Weights of a small mixture-of-experts language model, trained from scratch on English Wikipedia: vocabulary 8192, a variant of Muon for the experts.
Below are experts of layer 6 (counted from 0) of a mixture-of-experts language model. Rows are named router (the router's row for the expert), gate (a neuron's input weights, with its number), up (a neuron's input weights, with its number) and show model dimensions 0-127. Each number is 50 + 15 x the weight over its row's rms, rounded and kept within 0 to 99.
Before each expert's rows: a language model's description of what the expert responds to. This comes from a sample of Wikipedia text that the model never trained on.

# expert 44
Word-initial consonant pieces. Lowercase word-initial consonant clusters split from their word, often after the or a quote, such as th(ing), wh(at), g(able), sh, bl.
router:34 62 43 57 55 46 53 52 53 51 48 47 21 34 71 44 45 45 42 45 49 73 45 38 55 68 66 35 43 22 52 31 64 41 46 55 82 89 52 74 53 33 62 82 32 48 41 38 45 44 67 41 59 69 59 30 53 51 29 43 29 45 59 49 63 51 32 44 29 50 75 15 29 45 55 39 48 33 21 31 66 30 55 46 28 37 61 47 72 47 34 50 17 44 70 43 59 62 81 64 25 44 56 45 27 34 42 66 53 69 62 63 32 46 54 39 15 51 49 68 42 55 59 55 40 44 31 77
gate3:34 57 61 59 75 42 71 29 62 46 57 52 43 78 61 46 32 66 56 52 63 56 45 51 30 43 64 34 44 38 55 36 32 45 35 47 41 38 51 56 27 68 55 67 41 59 59 35 74 48 30 31 61 48 50 19 39 80 31 44 74 71 81 29 47 78 45 67 19 65 60 53 57 30 39 60 44 30 45 17 67 48 41 52 59 50 39 40 44 44 61 54 48 37 52 45 36 39 76 93 52 76 41 72 51 57 62 65 53 58 30 31 36 54 48 11 45 55 82 52 48 68 54 52 41 34 35 55
up3:61 67 34 69 30 52 48 48 47 55 52 53 46 55 41 61 45 49 69 36 38 71 59 61 58 52 34 44 75 43 44 28 47 40 55 61 24 78 33 31 49 43 45 42 79 60 51 69 62 39 33 53 32 62 77 44 49 42 38 33 74 22 57 74 42 59 43 67 52 69 72 62 31 16 41 39 40 52 38 56 77 68 42 47 18 48 49 43 47 38 47 45 87 33 59 40 68 49 37 61 43 35 49 51 33 49 50 35 72 37 56 37 69 38 59 52 55 73 73 73 34 84 50 23 70 36 16 47

# expert 13
Country and nation names. Country names and their final word pieces, often in sports result tables, such as Japan, Ukraine, Lao(s), North Macedo(nia), USA.
router:41 41 46 87 77 29 62 78 86 31 34 55 47 41 57 44 40 48 44 26 67 46 29 31 67 69 69 40 56 35 48 25 55 42 32 61 45 54 63 73 61 39 53 67 35 41 31 49 50 57 60 47 48 63 61 35 41 37 48 38 27 40 39 77 74 57 41 25 41 57 60 34 38 52 69 50 38 38 36 50 66 47 34 52 33 14 57 54 43 42 42 48 32 27 54 29 81 60 52 70 39 47 29 31 45 33 67 70 61 69 59 67 55 49 85 28 43 59 72 56 47 64 65 51 33 66 38 44
gate0:66 39 29 47 58 65 58 68 50 30 32 75 50 47 53 83 46 57 37 36 73 25 18 34 77 49 56 54 72 80 43 35 32 40 31 55 41 56 66 48 63 41 34 55 20 50 43 56 69 68 43 27 46 51 52 49 56 49 28 34 46 57 15 46 51 57 48 43 66 59 48 26 77 44 44 19 38 63 69 71 48 48 52 52 60 54 37 51 52 40 66 56 27 32 59 58 52 38 46 25 18 58 73 27 58 70 44 36 53 48 62 67 50 71 68 65 43 38 33 52 39 82 74 54 59 73 51 50
up0:54 62 69 54 54 45 53 34 62 49 35 21 53 96 55 51 34 38 23 59 48 30 51 28 49 65 66 36 24 58 64 34 20 74 40 39 59 28 28 58 38 19 61 32 49 72 53 60 64 51 52 24 60 55 55 58 64 77 66 48 50 66 86 50 65 64 78 59 42 46 50 66 39 70 49 65 61 49 46 56 44 67 43 56 48 57 39 55 50 61 38 83 36 69 38 50 47 46 60 64 44 57 30 58 30 33 41 29 46 39 29 59 23 47 54 67 47 17 51 48 41 79 42 59 47 55 38 29

# expert 46
Middle word syllables. Middle syllables of ordinary words and names, often in titles or lists, such as Ecli-ps-e, Tex-til-es, Glads-ton-e, Dur-ban.
router:25 58 30 74 54 34 51 49 81 36 49 60 37 46 50 38 49 52 46 32 50 66 34 42 54 64 62 39 64 49 39 47 45 46 24 62 75 69 69 51 53 31 49 71 32 13 22 25 45 43 73 39 66 60 81 41 49 48 37 38 25 68 45 40 50 58 45 41 31 47 52 38 45 61 95 50 44 42 38 36 50 44 45 73 34 24 60 45 63 45 25 47 21 49 64 35 49 68 59 50 45 38 52 24 65 40 45 69 60 51 57 66 55 32 81 43 35 67 44 78 57 73 52 66 27 66 47 72
gate3:63 64 38 34 50 39 63 27 34 62 42 59 54 46 68 51 81 51 23 65 63 59 18 35 41 50 60 53 51 74 70 36 51 58 42 31 38 26 93 58 57 51 60 38 42 65 54 49 74 47 57 63 36 63 58 30 51 27 68 58 54 64 49 28 35 60 31 64 67 41 62 44 30 49 53 48 56 47 43 61 27 45 28 59 48 41 36 71 47 40 18 54 67 53 57 18 47 41 89 18 79 37 49 58 36 58 50 48 50 61 42 51 43 34 82 57 43 32 33 60 49 32 66 63 69 33 67 61
up3:48 42 52 75 33 55 81 77 55 62 61 64 36 66 35 29 44 63 33 21 77 54 66 72 33 50 66 73 46 48 46 46 61 41 68 54 38 58 56 48 57 72 57 26 52 52 50 39 65 46 37 40 41 43 33 79 23 41 83 57 33 81 56 52 82 45 76 39 47 62 49 52 58 44 99 63 46 38 46 68 43 58 47 60 57 60 42 51 31 36 42 43 23 45 37 36 38 58 15 38 71 55 40 34 34 37 36 68 52 29 41 58 42 42 35 52 48 46 26 52 42 47 26 47 65 60 49 45

# expert 58
Section heading words. Equals signs and words in wiki section headings, such as History, See also, Awards, Early life, Biography, plus title-line names.
router:49 56 41 64 72 37 57 61 50 28 44 62 47 42 45 33 53 44 27 26 65 68 41 48 58 54 42 32 67 29 40 35 68 65 24 43 61 62 58 61 78 20 81 79 46 27 43 42 43 72 56 38 39 61 72 51 33 37 35 23 40 66 45 66 52 68 57 29 21 85 54 47 40 66 63 48 45 47 27 29 45 46 62 52 27 40 64 36 41 76 34 48 14 51 82 34 55 43 58 44 37 57 30 26 43 25 50 46 63 56 49 81 40 40 62 52 48 43 61 54 49 62 49 63 30 50 40 46
gate0:30 39 48 35 48 50 74 30 73 30 39 56 52 42 54 72 81 39 62 43 67 51 45 62 32 40 57 54 50 36 65 72 69 46 37 41 45 38 58 50 44 80 54 47 49 27 68 56 28 60 47 79 74 43 47 59 38 78 58 37 66 52 63 28 44 33 36 49 37 44 29 86 41 14 48 69 39 48 34 14 60 24 44 53 53 36 64 47 53 52 49 29 39 30 33 47 51 59 50 26 50 69 39 48 18 41 42 54 81 72 48 74 49 48 54 60 72 71 69 60 43 71 59 37 62 46 45 52
up0:43 39 45 39 47 57 62 37 43 55 61 41 31 54 43 36 37 52 58 56 64 66 32 55 58 45 53 41 55 63 76 52 59 59 19 19 68 51 66 49 62 45 51 57 81 38 52 25 50 70 52 61 75 60 43 49 53 39 84 56 45 76 53 80 82 47 79 29 57 62 54 45 32 34 27 77 46 53 55 56 33 32 45 41 55 33 76 00 55 42 38 51 45 44 52 64 61 28 71 40 38 48 29 59 56 32 40 33 59 50 59 48 29 54 60 33 36 27 63 17 50 51 29 74 61 51 55 73

# expert 8
Institutional name words. Words inside names of organizations, agencies and institutions, like National, International, Energy, Public, Army, and endings such as Utili-ties.
router:61 43 43 57 66 25 54 78 82 35 45 61 35 36 58 37 11 46 37 24 50 56 47 36 55 50 69 38 59 42 42 47 60 47 29 54 51 61 81 59 64 45 63 62 43 26 32 51 66 55 52 29 28 73 67 39 26 47 46 38 36 71 47 71 67 76 44 39 47 54 67 37 52 48 63 48 36 49 47 52 55 53 51 43 16 33 68 35 56 53 44 53 09 36 63 46 77 72 41 64 42 53 45 31 40 47 59 70 53 53 62 68 52 40 79 55 45 48 65 51 23 67 45 79 27 84 32 56
gate0:45 34 16 51 46 33 68 23 53 27 76 26 37 67 55 65 47 40 63 49 33 38 69 42 63 53 65 56 53 26 50 48 31 50 54 53 61 60 65 47 46 51 64 52 32 43 31 50 53 43 47 56 31 45 67 61 44 64 56 53 82 50 21 57 48 53 35 15 67 38 62 45 19 52 68 21 53 51 54 43 70 77 63 56 39 51 45 42 18 35 49 55 61 33 57 46 48 49 58 66 41 47 52 33 54 29 66 55 45 56 69 81 50 48 50 40 56 64 65 54 18 99 52 75 67 62 49 35
up0:44 55 68 50 48 43 54 35 55 81 58 56 52 39 61 70 67 33 49 50 50 33 39 55 37 03 37 56 56 45 44 45 51 60 34 54 41 67 31 59 40 49 26 56 69 78 61 79 48 80 41 54 67 63 47 33 27 32 45 43 35 68 31 31 33 47 57 95 56 46 60 65 36 57 56 58 74 69 62 41 42 63 37 54 54 55 66 63 78 57 48 31 56 62 34 41 57 38 62 62 47 33 25 26 43 31 24 52 29 31 61 46 32 67 24 52 58 83 62 39 54 40 74 34 52 60 35 44

# expert 12
Non-Latin byte pieces. Raw byte fragments of Chinese, Japanese, Cyrillic, Hebrew and Devanagari characters, plus mid-word English pieces like ti in martial, dr in syndrome.
router:47 46 51 44 45 43 61 61 60 62 47 47 33 66 59 30 51 37 44 30 61 74 47 47 69 35 67 50 40 30 42 55 43 53 27 73 68 54 63 73 57 45 61 68 32 45 33 58 47 62 50 38 52 90 62 35 47 25 35 27 24 51 37 76 56 74 56 48 32 67 52 44 56 68 37 33 26 51 29 38 37 37 39 48 41 39 68 47 85 53 23 46 29 31 49 26 51 55 33 52 30 30 52 39 43 28 64 64 52 49 82 66 47 34 69 44 32 71 73 68 51 70 60 57 53 76 20 68
gate2:43 67 38 51 61 22 35 62 49 39 56 66 40 58 13 56 47 29 58 21 73 52 50 61 86 55 49 64 74 54 44 57 31 21 06 52 58 55 56 43 61 46 74 54 50 45 58 51 75 26 50 29 33 76 48 39 63 79 48 40 59 17 44 27 48 53 53 52 61 41 60 39 74 74 47 48 20 31 64 75 41 57 64 63 38 44 38 44 59 40 49 58 53 48 67 63 38 45 54 50 57 54 77 50 52 52 51 56 42 39 32 57 60 69 51 66 41 49 50 41 56 81 30 54 23 14 49 52
up2:72 47 37 39 46 30 31 51 53 38 26 48 64 53 59 95 65 22 47 28 56 67 75 50 56 33 66 44 26 57 83 51 60 66 41 31 28 44 52 18 58 50 40 83 61 34 45 40 40 47 70 60 56 61 46 47 72 44 19 58 41 33 55 65 37 48 40 31 62 59 69 45 54 48 26 53 72 52 62 24 67 58 55 18 70 42 35 39 29 65 50 58 29 45 46 73 67 49 68 67 38 59 62 54 38 39 46 49 60 59 56 48 40 39 62 28 61 62 15 73 56 45 45 58 54 61 40 64

# expert 9
Infobox field names. Field labels and heading words in infoboxes and section headers, such as Key people, Location, Genus, Career, and heading equals signs.
router:50 58 47 58 72 47 54 63 63 50 13 45 29 41 50 49 44 56 46 48 85 48 34 42 57 83 58 49 43 36 46 40 54 43 47 66 62 52 86 61 68 50 72 48 53 45 44 63 57 81 62 45 68 61 85 19 42 38 37 20 48 69 49 59 66 50 49 42 18 60 45 35 50 54 67 45 42 32 19 17 47 42 25 61 43 29 55 62 46 48 35 38 25 44 71 41 62 62 52 55 34 53 46 33 43 44 81 54 56 51 74 78 43 33 66 36 43 53 44 32 46 54 46 92 40 56 41 57
gate0:57 52 44 61 51 50 27 75 75 63 40 62 51 48 62 27 24 09 53 52 38 37 58 51 61 66 24 60 30 49 77 62 58 56 59 58 56 29 40 49 57 55 42 67 52 33 53 48 73 83 58 63 62 52 45 28 48 72 25 33 62 21 66 69 22 62 61 43 42 36 32 57 53 37 74 55 57 59 39 44 39 37 38 33 50 35 46 69 31 46 50 69 38 45 54 42 46 54 53 39 44 41 10 70 46 22 65 62 59 60 44 75 59 66 82 46 74 71 62 44 39 46 42 36 54 24 65 36
up0:53 38 37 81 44 61 43 46 29 49 55 66 46 54 58 53 36 72 23 62 49 44 32 60 52 53 16 50 35 90 44 67 61 44 43 36 53 20 59 62 44 19 43 50 79 53 58 26 75 31 41 33 68 81 44 56 57 64 43 53 41 46 62 36 54 36 45 81 41 51 43 56 39 48 58 39 31 63 45 36 60 51 10 79 62 46 31 40 62 18 45 70 47 42 42 25 40 55 45 38 23 57 57 69 60 57 46 66 39 64 69 83 66 43 46 62 45 41 73 61 59 48 38 57 55 58 36 71

# expert 19
Place-name first words. Opening words of multiword proper names, mostly places, teams and publications, such as New (York), North, Old(ham), Little, The (Hollywood Reporter).
router:53 61 53 68 63 44 39 60 55 36 40 44 33 22 61 39 34 27 40 23 64 45 51 33 66 38 67 34 56 50 40 20 58 46 20 67 55 62 60 44 68 55 54 61 45 22 52 43 61 47 74 28 61 53 57 41 42 41 47 40 36 68 23 80 53 54 32 12 46 54 65 45 42 52 74 37 32 22 38 48 47 50 42 48 24 44 73 42 67 54 36 47 31 40 77 46 53 85 59 74 48 56 49 31 54 51 60 51 76 66 67 65 37 45 66 31 29 56 58 56 36 92 37 55 30 63 42 64
gate1:69 66 48 34 67 44 49 35 29 46 52 42 50 62 47 44 32 28 28 64 28 35 19 65 17 33 47 61 19 53 49 48 56 52 49 58 51 81 38 81 70 44 60 52 56 27 66 44 78 52 54 47 51 32 57 55 60 66 56 49 71 56 11 72 62 75 51 61 47 49 47 41 33 40 65 45 39 35 60 59 73 39 50 43 34 62 46 29 62 28 29 68 31 45 65 72 35 83 48 52 38 40 51 44 42 52 45 24 61 68 77 69 57 42 58 44 34 57 69 26 61 74 64 33 53 66 36 44
up1:47 49 72 68 62 33 40 68 58 45 32 44 45 54 40 54 58 38 63 47 54 37 36 52 33 55 43 29 59 38 62 43 53 69 45 46 37 52 11 53 42 49 53 42 66 19 36 56 56 53 37 55 73 75 38 27 62 63 99 55 74 49 65 67 43 31 25 32 33 43 42 47 64 55 59 42 74 27 34 52 50 84 55 34 57 66 57 46 38 50 52 27 53 54 64 81 79 32 38 35 59 67 43 15 36 44 39 46 57 82 39 58 55 55 40 28 38 60 57 63 34 77 56 39 39 67 62 58